config.toml
activation = "swiglu"
normalize_top_k = false
norm_place = "pre"
init_std_up = 0.051
init_std_down = 0.0104
warmup_steps = 200
schedule = "wsd"
batch_tokens = [16384, 32768, 49152]
seq_len = 512
dataset = "wikipedia_en"
Below are experts of layer 7 (counted from 0) of a mixture-of-experts language model. Rows are named router (the router's row for the expert), gate (a neuron's input weights, with its number), up (a neuron's input weights, with its number), down (a neuron's output weights, with its number) and show model dimensions 48-95. Each number is 128 + 32 x the weight over its row's rms, rounded and kept within 0 to 255.
After each expert's rows: a language model's description of what the expert responds to; "comes before" lists some tokens at least twice as common just after its tokens as in all text. This comes from a sample of Wikipedia text that the model never trained on. Tokens count by the router's weight.

# expert 20
router [199 173 127 127 100 129 161 117 138 127 111 117 183 128 153 138 126 129 155 150 120 148 162 162  84 127  90  62 148  96 168 133 128 133  88 144 154 135 183 101  71 173 145 145 131 102  77 138]
gate0 [164 178  90 133 113 129 106  96 142 145 111  86 160 126 172  82 119 139 142  99 115 197 139 172 131  97 181 131 149 176 134 147  97 109 143 154 160  90 115 177 124 156 125  45 131  77  73 138]
up0 [116 106 137  96 101  84  94 138  76 135  96 163 124 130  90 144 110  95 159  63 165 157 166 115  94  96 121 138 152 129 163  94 143 120 132 116 141 156  74 157  95 161 132 125 179  71 124 168]
down0 [ 61 122 159  99 153  81 100 169 106 125 139  89 132 138 115  97 157 128 158 138  93 134 145 152 164 148 119  99 155 107 124 114  97 118 101 179  65 137 127 114  99  80 192 157  94 126 156  85]
gate1 [191 136  80 174 135 122 132 118 119 181 135 131 187  96 133  68  96 172  97 142 132  79 118 115 112 128 137  97  94 170 101 176 128 118  92 151 133  95 134 138 169 137 133  74 144  72  96 138]
up1 [100 104 159 112 106 117 135 138  93 185 137 134  94 189 109 185 119 154  89 127 137  95 144 153 138 136 142 180 109 155 126  99 142 103 138 192 167 117 143  88 186 124 219 108 120 183 141 156]
down1 [ 62 116 204  72 108 116 135 139 143  91  99 169  99 151 126 149 137 148 124  78  90 161  86 153 151 163 100 127 124 140 144 144 173 166 158 140 121  90 134 174  51 145 124 132 137 182 141  83]
gate2 [158 101 141 180 127 131 138 114 175 158  78 114 108  97  95 160 151  98 113 121  79 140 171 105 115 171 110 123 121 140  99 106 102  93  98 150 175 120 145  50 138 163 118 123 107 126 151 112]
up2 [147 162 108 113 174 144 128  90 125 156 121  70 174 165 118  87 124 104 160  84 108 149  47 136 153 147 134 149 133 105 100 114  97 168 128 134  78 186  76 149 112  63 107 139 152 127 115 142]
down2 [135 149 114 118 126 135 120 119  96 105 143  75 132 148 118  54 162 137 160 116 156 133 110 184 119  84 142  92  81  78  95 138 105 154  49 109 101  73  56 123 132 149 115 112 136  68 125  88]
gate3 [135 145 151 150  64 121  91 116 143 101 139  75 125  98 171  94 100  91 123 147 150 159 130 161 105  80 124 110  88 157 188 124 109 105 130 128 129 116  47 163  95 111 111 110 186  76  94 184]
up3 [ 66  99 104 141 109  86  19 113 148 100  98 109 160  84 145 135 139 131 114 150  94  66 130 122 128 134 147 150 100 101  69  76 161 135 167 135  83 139 130 119 106 145  77  80 120 184 143 127]
down3 [158 101 127  96 101 129 105 147 144 149 157 134  89 110  90 102 122 130 123 100 126 135 119 127 110 179 181 118 167 122 132 169  76 187 135 153 137  93 141 100 104  87 161 160 159 112  78  54]
What it handles: Nouns naming quantities or table columns in statistics, e.g. average, age, number, %, total, Rank, scores, often in tables and census text.
comes before: " |", " of", ":", "==", " in", " by"

# expert 21
router [114 158 100  88 139 144 102 163 144  85 152 189 122  53 122 126 148 117 163 162 125  95 203 149  84 110  99 197  59 144 125 110 154  83  72 143 155  99 115 152  95 181 123 146 113 155 138  94]
gate1 [ 52 145 157  92  97 152 137 110 149 112 112 151 127  47  49 155 121  85 147 161 106  87 128  87 174 158 101 143 127 145 105 137  88 144 128 117  93 135 115 112 173 206 135 135 130 109  92  39]
up1 [ 69 128 161 108 178 149 203 108  99 113 118 134 137 131 115  91 117 127 133 168 117 130 137 147  97 140 150 141 108 168  66 160  51 149 134 152 152 105  54 141 134 191 136 131 127 120 132 121]
down1 [132 118 127 118  63 119 104 114 157 153  97 133  99 175 135  84 188 133 113 113 153 144 174  90 145  63 116 120 110 144 138 129 100 218  92  81 102 189 157 116 117  84 169  78 104 125 137 161]
gate2 [135 119  80  88 135 120 167 158 169 116 170 117 139 139 183 143  93  88 101 117 145 102  91 125 148 131 169 181 107 186 177 121 190 116 100 111 160 141 107  81  80 129 121  66  85 106 127  93]
up2 [157 113 163 159 173 124 161 104 119 146  88 151 136 179  90 149 123 147 114  91 113 118 118 133  63  82 117  60 162  63 107 105 116  71 113 123 119 143 144  76 148 106 185  79 200 168  68 178]
down2 [ 92 110 119 113 102 147 110 153 117  91 144 124  73 130 139 167 131 136  96 133 146 100 103  79 111 170 131 127  70 172 111 183 133 162 129 167  73 145  81 156 120 134  64 138 116 176 168 174]
gate3 [131  66  87 146 129 101 141 167 111 137 147  53 103 123 134 131 125 143 134 123 132 109 131 175  77 114 156 141  88  83 130 132  85 148 133 148 136 130 126  69 180 156 173  54  73 174  82 183]
up3 [118 118 179  80 133 119 145 135 159 175 105 129 134 179 127 111 118  94  94 198 159 132 162 115  66 158 103 101 149 100 127 142 137  78 124 131  81  89 166  90 141  98 130 143 149 127 163 120]
down3 [146  92 123 206 136  64 145 163 115 121 130 123  85 169 119 137 158 100 158 109 177 113  97 178 135 107 174 119 131 153 217 145  73 108 162 117 156 180  73 117 118 103 141  84 109 126 109 210]
gate4 [ 83 123  98  89 118 165 135  90 151 175 134 132 141 130 124 143  71 133 104 123 125 143 143 133 115 151  94 119 122 158 139 129 106 144 142 180 120 139 154 115 100 128 101  75 142 168 153  74]
up4 [183  97 174  94 146  91  56 159  94 125 133 140 134 158 136 119 102  82 116 137 163 124 133 140  98 144 139 125  28 173 102 118 105 117 154 153 155 100 193 150 123 137 107 131 176 139  95  61]
down4 [155 135 110 144 138  73 133  91 189 108 134 133 111 196 125 103  51 112 125 113 105 130 131 117 114  99 116 152 133 155  92 110 169 154 122 104 147 136 116 172 138  88 116 146 116 101 166 191]
What it handles: Numerals and spelled-out numbers in dates, centuries, counts and tables, such as "On 3 March", "15th century", two, five.
comes before: "–", ".", " |", "th", ",", "%"

# expert 9
router [115 195 154 101 161 141 110 153 122 110  89 135 150  94  77  52 213 181 135 106 139 139 193 151  69 136 108 100 112 103  82 110 159 176 111 103 123 130 143 159 144 137 167 148 207 132 120 146]
gate1 [ 57  75 181 164  87  75 100 114 137 109 107 173 149 126 130 160 117 152  98 124 119  69 169  70 128 143  55 134 118 137 166 160  97 147 138 133 126 111 156 212  76 123 138 160 136 144 139 169]
up1 [103 101 176 174 118 108 150  96 145 103 105 160  97 128 118  98 155 109 107 148 171  74 188 100  72 116  95 111  97 161 115 183 162 128  98 124 114 145 169 123 126 162 196  90 155  77  95 131]
down1 [127  87 138 100 122 144 133 184 192 124 125 138 126 149 110 129 137  83 144 116  49 103  99 116 126 104 100 187 148 120  88 125 165 136 164 159 110  90 133 100 115 120 143  82 121 129 103 152]
gate2 [111 121 164  91 114 161 157 156  98 161  89 168 107 158  90 154 191 114 105 131 150  90 189 116 172  85 159 109 145 185  87 143 168 127 126 139 162 146  94 109  88 106 108 133 111 129 147 135]
up2 [148 123 134 130 113 162 164 150  89  72 140 209 134  80 169 100 148 157 118 173  98 162 205 153 146  60  76 114 128 174 100 151 158 149 116 143 142 161 117  77  75 138 126 142 142 151 152 185]
down2 [131 145 103 103 131 164 129 160 167 170 152 114  92 175 108 104 142  59 156 141  87 102 152 173 133 165 114 143 103 137 192 138 107 131  68 175 165 160 158  57 141 182  75 118  59 115  93 104]
gate3 [ 97 115 124  77 124 187  88 168 117 115 103 106 138 189 119 166 154 127  94 105 158 137 162 100 104 161 125 119  89 158  83 160 114 184 100 102 176 124 161 118 145 116 133 139  63 135 124 126]
up3 [131 112  92 137 110  55 148  62 103 135 121 122 124 139 120  74 104  91 173  83 156 131 137 147 182 121 135 164 138 119  67 140 105 140 168  92 127 147 164 101 204 132 174 156 123 118 132 144]
down3 [ 83  45 103 128 126  86 153  57 164 107  91 125 226 132 163 156 123 128 134 115 119 121 123 134 123 134 173 133 144 112 102  67 134  84 148 182 149 148 163 122 118 121 137 159  87 153 101 108]
gate4 [ 82  87 120 117 108 141 144 150 113  99 129 177  91 127 112 146 114  90  63  77 150  84 122 167 147 150 152 127 164  98 146 108  86 138 133 114 112 112 103 168 150 152 170 127  90 132 131 100]
up4 [ 93  81  96 114 107 129 161 138 103 147  88 235 148 132 142 175 139  88  56 108 124 135 141 119 109 156 100 102 135 155 136 120  75 155  78 115 110  98 106 107 135  96 150  70 129 120  98 125]
down4 [139 164 102 105 128 134  87 146 165 110 126  90  96 151 190 185 136 158  97 192 117 158 112 105 151 184 176 136 149  93 149 103 110 107 124 136 106 118 171  92 115 170 117 140 162 133 183  58]
What it handles: Degree, minute and second marks, km and superscript brackets, UTC and labels in geographic infoboxes, such as 46°52′, km^{2}, Time zone: UTC.
comes before: ":", "N", ")", "″", "°", "W"

# expert 7
router [ 99 176 142 153 155 109 123  91 141 126 116 100 151 110 134 138 161 132  90 119 196 180  90 161 163 127  91  83 172 137 143 166 103  59 139  79 146 180 113 154 122  90 166 135 188 107 156  89]
gate8 [135 179 135 170 126 144 103 192 151 122 118 129 212 114 177  94 101 160 123 154  76 122 134 123 156  82 133 117 131 192  71 103 120 130 121 141 168  70 153 188 119 157  72 112  62 115 118 113]
up8 [115 122 186 169 101  87 162 140 139 160  74 148  63 114  90 133 105 106 117 131 192 135 147  93  68 129 143 225 104 106 153  93 143 134 149 134 131 157  98 180  85 104 149 154 101 144 137  72]
down8 [151 134 126  78 114 190  83  81 153 110 146 154 149  95 113 175 158 188 154 117  75 178 125 158 223 125 109 115 173 174 142 122 144 176 138 137 110 154 183 125 136 127 121 116 118 112 132  97]
gate9 [ 92 171 137 126 125  89 118 136 108  91 120 116  96 145  85  82 123  84 112 149 125 155 133 100 214 102 118  90 116 168 158 143 133 134 119 160  66  92 191 160 132 125  89 154  87 120 141 164]
up9 [233  96 134 153  79 151 161 106  76 140 134 125 112 136 132 156 171 120 138  96 165 121 112 127 117 177 151 145 133  95 133  96 138 101 130 134 130 174  73 163  98 112 112 191 131  97 136 139]
down9 [107 114 150 200 132  90 149 118 123 174  90  97 112 160  63 153  82 127 135 157 176 119 140 133 198 107  79 144 142 166 117  97 129 181 152 104 111 123  67  99 133 113 134 178 144  87  95  70]
gate10 [ 76 189 159 140 140 105 126 163 188  91 138 106  92 153 133 116 156 103 153  84 172 130 171  91 153  88  93 164 140 123 174  74 127  99 115 144 130 104 148 112 151  93 147 139  92  75 140 128]
up10 [147 118 121 160 164  97  67 137 111 158 123  87 194 167 152 133 164 125  94 137 128 144 145 114 133  79 144 139 141  95  98  82 162 158 117 131  59 137  70 113 103 208 131 140 127 128 126 158]
down10 [112 132  97 106 155 117 104  62 149 144  75 197 104 126 150 146  99  95 177 160 104  86  78 146 146  58 106 115  93 119 132 131  98 129 155 121 106  82 133 183 102 114 103 107  50 145 224 116]
gate11 [141 103  98 142 224 126  86 111 170 121 112  87 145 150  93 124  71  96  80  95  70 142 147 177 172 187 110 158 146 143 123 138 155 118 127 157 104 135  60 141 114 106 134  81 188 148  80 159]
up11 [156 157 190 172 118 179 147 142 122 112  98 113 189 143  68 159 163 114 100 189  98  89 105 130 211 201 102  81 106 169  87 117 189 168 101  98 122  83  91 151 168 128  78 147 142 113 162 121]
down11 [156 112 161 161 145 115 103  29 114 149 129  80 145 148 129  96  88 164 149 111 126 122 151  88 157 108 109 101 101 139 123 149  95 144 155 178  87 106  64 117 124 114 155 116 123  84 118  78]
What it handles: Pipe separators and dash header rows inside wiki tables, especially vote tallies, sports statistics and percentage tables.
comes before: " ", " 0", "\n", " 1", " 2", " 3"

# expert 23
router [121  87 138  76  99 140 146  86 116 194 141 131 150  58  82  63 149 167 161 101 203 146 130 172  80 157 104 151 126 136  65 158 112 159 115 120 152 132 126 138 153 134  99 149  91 150 142 142]
gate1 [ 82 113 141 146 100 107 108  87 105 147  90 166 119 157 106 118 126  85 125  64 152 127  82 143 138 125 156  95 149 145  43 108  62 112 107 122  83  99 204 103 133 114 136 122 135 137 165 136]
up1 [126 143  74  99 159 145 153 144  48 151 132 164  43 114 132 155 121  90 132 104 145 125 113 159 169 180 150 139 199 114  95  61  94 135 104 138 150  91 117 118 128 165  78 143 114 132 130 143]
down1 [ 75 178 100 175  68  50 144 171 129 125 154 120 132 105 121  60 123 133 103  98 143 161 119 172 148 199 158 139 117 139 107 170 125  86 128 114 194 140 121 122  99 129 119 163 142  85 138  55]
gate2 [160 164  83 174 121 119  98 115 146  91 139 133 138  42 216 125 173 141 149 105 196 161 144 142 160 122 135 172 119 128 131 106 121 129 125 109 123 181 142 108 185 147 162 135 150 128 127  82]
up2 [224 150 165 184 154 178  48 136 155 109 104 130  93 127 186 179 151  92  90  87 179  96 135 135 141 174 128 109 100 149 146  63 102  90 157 103 157 144 113  81 133 110 157 122 130 155  99  91]
down2 [ 71  90 112 141 136 179 146  95 120 144 135 133 130  85  84 135 153  97 164 144 106 128 149  92 140 132 114 132 125 119 168 105  80 154 133 163  96 143  94 166 121 123 101 212 117 165  92 218]
gate3 [114 137  75 160 150 144 121 119 143 106 130 117 132  97 123 146 139 138 198  91 203 135 145 106 103 196 101 129  99 132 137 109 115 167 159 182 139 165 128 124 175 161 126 150 180 140 192 164]
up3 [133 159  93 189  99  82 150 117 146 141 104 144 171 135 199 213 131 116 164  77 140 102  80 153  84 148 143 131 132  80 118 159  91  77 165  88 119 139 133 114 169 121 129 111 155 144 141  90]
down3 [136 157  48 186 103  92 148 123 140 185  84 157 181  51 152 174 149 119 149 131 114 110 164 138 110 112 119 189 101  58  93 138 106 116  91  94 180 160 120 116 150 125 129 145 102 173 141 150]
gate4 [132  66  89  94 117 140 144 188  94 170 156 141 119 108 156  78  82 100  88 155 106 107 166  91 105  74 109 162 140 148 141 142 102 140  91 125 164  75 146 117  85  97 178 100 142 125  78 161]
up4 [204 102  98 106 108 124 114 146 114 163 161 180 121 113 115 102 146 161 125 102 154 164 129  85 145  87  74 168 145 159 146 149  88 145 157 130 163  76 122 197 188 148 139 128 135 123 162  89]
down4 [111 133 179 129 138  98 100  39 179 169  98 121 140 109 141 112 103 178 177  75 121 151 137 146 177 164 129  99  72 105 131 165  86 128 157 150 145 124 163 145 132 102  99  87  99 162 112  78]
What it handles: Prepositions such as in, on, at, from and during, typically introducing places, times or taxa, e.g. "genus of moths in the family".
comes before: " the", " a", " his", " this", " 18", " their"

# expert 31
router [139 148 146  89 153 137 128 147 146 110 146 121 168 100  95  97 152 140  99 136 119 145 159  81 142 147 104 111  99 133 155 197 122 158  66 147  81 157  35 153 146  96 109 133 131 137  90 111]
gate18 [122 141 126 110 189 155 111 124 153  47 139 192 153  95 198 131 115 112 127  99 146  95 179 105  99 100 106 157 105  73 109 146  85 106 192 104  96 109 143 138 112 160  84 126  86 203 134 118]
up18 [ 58 190 137 139 137 153 118 117 138 144 196 121 107 152  88 135 155 187 108 167 126 139 165 124 105 190 126 161 146  83 168 141 113 176 230 106 108 104 137 189 120  96 122 140  72 125 143 107]
down18 [137 136 139 143 109 123 145 124 166  80 101 123 134 158 139 179  59 122 102 134 130 183 122 118 106 131 100 113  68 110 166 114 123 106 130 120 117  85 151 131 126 138  97  53 120 110  73 151]
gate19 [132  98 136 119 130 117 153 134  89  36 132  81  94 154 128  44 109 151  79 123 150 165 130 130  88 139 139 115 101 122 133 117 164 153 100 127 182 117 140 134 158 158  93  82 139  78  85 109]
up19 [130  86 154  97 117 143 171 125 131 132  99 158 111 124 118 150 138 185 162 116 127  91 162 144 145 115  73 111 184  96  83 127 104 160 102 155 153 102  62  96 101 153 189 147 190 130 155 133]
down19 [160 166 110  79 108 135  95 188 156 127 162 112 162 143 133  98 141  95 135 102 122 161 174 132  84 147 146 141 126 173 105 121 102 189  68 130 195 102 148 188 117 145 179  79  82  66  90 128]
gate20 [122 122  90  90 174 121  89  96  96 135 107 134 145 106  93 106 130 114 121 120 180 125 132 103 116  99 159 175 122 193  72  96 119 116 101 106  98  88 109 104 120 122 115 128  65  78 172 160]
up20 [142 107  83 111 128 163 167 126 109 127 121 130 104 104  66 116 140 150 133 200 120 144 197 191 160  96  93 181 168 189  89  90 126 156 144 178 162 130 144 127 129 134  99 167 109 145  86 128]
down20 [126  68 132  58 120  95 134 124 166 131  90 129 118  50 168 153 116 126 141 194  96 171 166 128 128 116 152  87 192 188 144 110 126 144 102 127 138 136 123 132 156 135 103 142  99 175  83 145]
gate21 [ 92  76 109 133 109 126 109 120 170  91  71  93 104 125 114  95 152 155 140 108 111 139 140 158  94  86 156 147 151 139 189 119 123 127 154 142 134  98 133 145 106 124  78 181 153  78 126 146]
up21 [145  91 149 119 141  67 109 136 140 130 193 203 132  89 134 130 138 163 124 113 140 131  96 142  48 101 150 130 150 119 114 132 125  96 166  99 155 131 151 160 148 142 128  91 120 139  66 142]
down21 [103 164 121 182 139 166 110 102 113 157  99 133 135 177  69 185 105 138 152 143  81 114  34 109 123 150 103 144 138 153 148 132 150 134 203  90 120  66  84 129 104 121 112  93 126 130 206 166]
What it handles: Main and auxiliary verbs after a subject, chiefly was, is, were, are, been, had, as in The town was settled.
comes before: " a", " was", " also", " been", " not", " an"

# expert 17
router [148 134 141 137 156 140 134  83 149 150 119 123 155  55 154 137 125 107 147 138 137  92 149 119 104 144 177 115  93 189 104 130 147 167 195 169 151 129  96 177 122 142 114  68 117 138 106 197]
gate2 [137 123 164 115 100 109 142 157 135  74 167 124 129 147 212  87 129 109 146 136 139 160 116 119 122 135  66 136 147 175 176 158 154 141 181 127 181 108 145 143 140 145 153 143 128 142 165 104]
up2 [134 136 142 124 153 138 140 185  99  97 134  97 126 181 128 144  76 173 172 140 153 126 128  96 139 144  77 148 119  89 119  99 166 157 123  42 140 162 138  76  77 123 181 136 124  94 102  73]
down2 [117 112 121  81 113 143 102 117 157  97 134 117 101 151 144 142 127 156 204 158 140 132 193  65 102 115 140 121 135  82 111  98 169 149 115 124  99 192 102  69 103 144 147  92 131  91 122 144]
gate3 [194 111 191 124 116 154 122  84  82 135 155  63 126 132 161  95 166  81 136 166 138 124 102 122 112 132 120 116 160 156 103 135 101  72 117  90 112 164 158 132 167 115 148 144 143 130 137 167]
up3 [115 138 196 173  75 208 142 155 155 168  75 161 153 130 137 122 143  99  72 123 129 176 192 113 162  97 124 140 144 114 117 157 118  99 190 134 217 155 138 105 141 105  93 129 146  90  69 164]
down3 [203 116  95 121 161  71 151 126 147 156  85  76 158 160 138 113 172 102 109  91  85 167 130 138  87 155 147 165 118 126 117 146 193 156 159 111 147 208 169 142 134 123 145 131 100 185 147 192]
gate4 [101 124 101  92 125 117  89 176 162 170  87 148 137 101 136 131 158 148 137 159 133 122 156 136 108 188 142 155  76 147 120 149 198 171 155 125  77 134 164 168 154  95  91  91 115  62 156 119]
up4 [151 134 159 178 145 121 160  98  93  98 163  97 123 152 126 123 100  91 136  84 126 114  87 125 144  76 124 104 170  96 128 101  76  91 107 133 172 136 119  92 112 177 148 173 138 185 122 150]
down4 [ 90  76 148 106  90  86 106 154  74 111  79 214  63 128 129  98 125 149 170 161 169 107 114 143 157  77 136 159 104 129 137 183  94 116 107 141  94 106 108 114 116 110 112 185 134  91 158 135]
gate5 [125 200 104 132 111 185  74 178 102 138 132 103 136 134 195 136 184 152 132 135 155 136  71 134 157 158  53 144 128  66 152 163 128 139 140 124 159 115 142 123  98 171 157 127 126 209 124 182]
up5 [134 173 187 131 119  61 156  69 146 106 133  87 123 177  96  93 136 134 136  86 115  97 147 109  69 109 169 136 143 137 126 102 111  72 184 146 113 164  87  89 177 149 133  81 108  88 167 114]
down5 [ 99 122 105 118 109 128 115 194 114  84 131 142  96 160 116  81 142 117 129 148 116 127 145 161 144  97 121 147 152  90 149 169  86 107  73 140  86 135 148 148 111 127 120 231 116 107 162 141]
What it handles: Line breaks and == heading markers, especially after infobox lines like "Personal information", table rows, and before section headings.
comes before: "|", "\n", "-", "==", "The", "==="

# expert 4
router [ 98 132 122 155 161 102 145 142 164 175 164 168 136 166 127 197  88 140 114 212 117 113  53 129 113 147 149 104 115 144 118 135 140 124 110  94  90 170  99 107 136  77 100 183 173 122 163  63]
gate16 [135 176 127 101 152 181 129 143 156 115 122 118 189 107 140 127 139 114 103 132 188 119  75 158 236 114 134 130  98 117 147 164 119 135 174 122 116 120 117  56 166 133 125 181 119 101 169  85]
up16 [186 122 121 167 122  84 135 138 131 155 156  99 119 144  81  94 116 113 169  96 144 189 170 101  93 117 135 157 154 118 110  94 121 131 168  64 132 111  91  93 128 128 106 146 136 151  75 160]
down16 [ 46 132 141 145 104 132  98 149 170 118 146 103 118 136  71 129  87 127  71 151 145  44 130 114 129 109 141 176 110 138 189 117 128 126 133 131 108 164 115  70 108 181  86 171 161  80  86 144]
gate17 [129 156 102 181 154 137 145 142 130 128 172 121 177  61 132 145  14 111 117 151 109 107 131 133 201 101 121 147 188 146 166  97 142 116 133 166 183 116 146 104 141 112  83 104 112  77 122 103]
up17 [164 121 161 176 141 161  80 127 137 162 140 136 106 158 152 139 147 139 174 162 106 107 182  95 153 121 125 123 106  76 111 116 132  86 159 138 137 142  88 116 107 112  82 167 181 157 100 148]
down17 [149 168  79 141 158 170 127 127  98 104 111 183  87 104 116 161 141  79 172 129 174 114 115 114 171 166 155 119 125 144 182 168 126  60 130 146  66 146 166  84 100 103 109 142 122  95  70 147]
gate18 [155  45 135  50 114 172 121 184 128 159 138 102 142 106 124 153 127 119 174 171 104 144 141 158 101 133 136 160 135 127 119 129  47 161 151 133  94 105 132 137 156 115 102 146 126 137 130 115]
up18 [144  66  96 105  84 127  90 141  79 140 128 162 120  83 179 166 129 152 170 167 130 107 142 174  37 153 104  55 133 161 154 148  95 118 100 110 160 114 174  63 147 109  82 148 139 125  93 116]
down18 [137 138 156 123 113 131 165 102 128 167 158 163  83 174 152 140 127  89 125 143 145 103  95 116 145 112 146 173 173  83  88 108 135  52 189  93 102 152 122 211 151 147 116  91 132  59 165 144]
gate19 [133 166 173 154 188 178  98  62 135 173 155 158 147 129  90 217 119 123 135  84  91 103  84 149 196 168  77 150 100 162 132 149 202 150 165 105 108 164 125 119 101 155 108  95 152  82 157 138]
up19 [159 155  65 110 131 165 155 184 143 128 123 120  91 119 153 137 113 146  85  93 164 116 138 137 169 117 198 136 125 106  81  99 154 162 197 121  94 128 149 123 143 130 165  43 144 132  72  93]
down19 [143 140 104 108  81 112 128 134  78 141 108 118  81 105 140 144 182 120 116  94 121 138 115 147 152 203 179  90 142 122 116 195 145 112 173 160 108 114 154 130  86 136 150 128 162 121 139  93]
What it handles: Nouns and agent suffixes naming a person's role, often after the or a, such as Director, member, President, competitor, citizen.
comes before: " of", ",", " and", " for", " in", ":"

# expert 28
router [ 53 134 116 124  88 169 126 152  94 123  68  94 128 102 137 133 190 150 121 183 113 123 137 170  92 156  85 142 147  86  92 158 177 159  82 147 156  85 108 114 140  80  88 183 120 116 153  96]
gate1 [113  96 155  73  97 158 170  52 100 169 150 161 129 103 101  73 105 222 132 177 141  72 135 168  99  91 101 137 141 148  80 131 135 144  45 139 115  55 151  97 176 104 113 153 127 112 133 105]
up1 [113  93 137 149  87 175 173 146  59 107 134 136 142 138 150  84 150  93 111  82 138  75 121 155 188 167 196 179 152 110 167 124 159 154  71 120  89  95 167  98 130  89 100 142 143 163 149 107]
down1 [129 110 148 135  85 124  69  86 143 145 126 177  56 144 137 169 205 114 180 133 168 141 139 180 122  93 152 175  87 181  92 150 166 165 145 167  75 200 145 133 166 152  88 177 149 157 116 164]
gate2 [116 122 128 100 137 107 139 143 165  99 158 107 126 149  96  92 112 136 166 129 144 111 125 156 155  93 155 143 187 180 104 164  98  92 167 128 135  92 146  77 156 125 105 118  79 101 166 203]
up2 [150  96 185 100 190  72 130 107 169 161 160 120  55 133 133 112  80 115  83 130 169 147 111 132 130 124 107 168  65 105 143 118 126 129 180 120 170 137 102 186  88 122 138 108 125 168  91 132]
down2 [156  90 149 146  87  88  84 183 169 117 119 148 119 132 170 133  81 129 113 118 117  84 152 123 144 205  88 116  36 106 116 107 148  88 102 130  88 164 153 159 195 111  84 111  28 149 141 116]
gate3 [198  99 131 115 153 110 125  61 133 149 133 140  64  87  57 115 145 158 117 161 169 107 116  95  57 138 163 102 114 101  85 154 111 149 150 143 120 113 114 106 102 146 147  93 156 134 127 161]
up3 [155 133 147 154  99 109  93 138 119 145 118 147 172  77 169 127 140 142 169 109 103 167 240 132 129 157 168  84 149 123 128 140 152  79 137  72 128 137  79 129 124  85 124 136 176 102 160 119]
down3 [ 86 135 118 169 169 119  98 114 121  70 171 131 118 125 167 150 125 155 151 138 161 135 142 150 158 120 137 115  77 195 204 148 145 128 133  72 169 172 160  78 188  92 114 138 151 100  65 120]
gate4 [ 67 101 140 143  78  87 156 124 141 106 148 167 118 169  78  84  94 124 154  82 125 101 121  77 103 140 156 144 115 161 148 118 106 133  89 174  87 117 105 106 107 158 110 146 145  94 215 124]
up4 [153 118 146 128 185 143 128 183 154 162 128 135 102 137 106 140 138 110  96 143  91 166 180 137 130 100 159  79  95 111  22  89 145 172 158 110 129  97 131 155  95 150  91  59 122 159  78 128]
down4 [ 94 151 153 110 153 137 127 108  89 152 109 195 137 117 133 100 172 152 133 140  80  58 157 176 156 179  88 149 132  96 119 184 161 121 108 127 141  98  39 154 104 110 117 123 137 112 153 137]
What it handles: Common nouns for people and groups after the or his, such as men, women, children, band, students, team.
comes before: ".", " of", "'s", ",", " in", " and"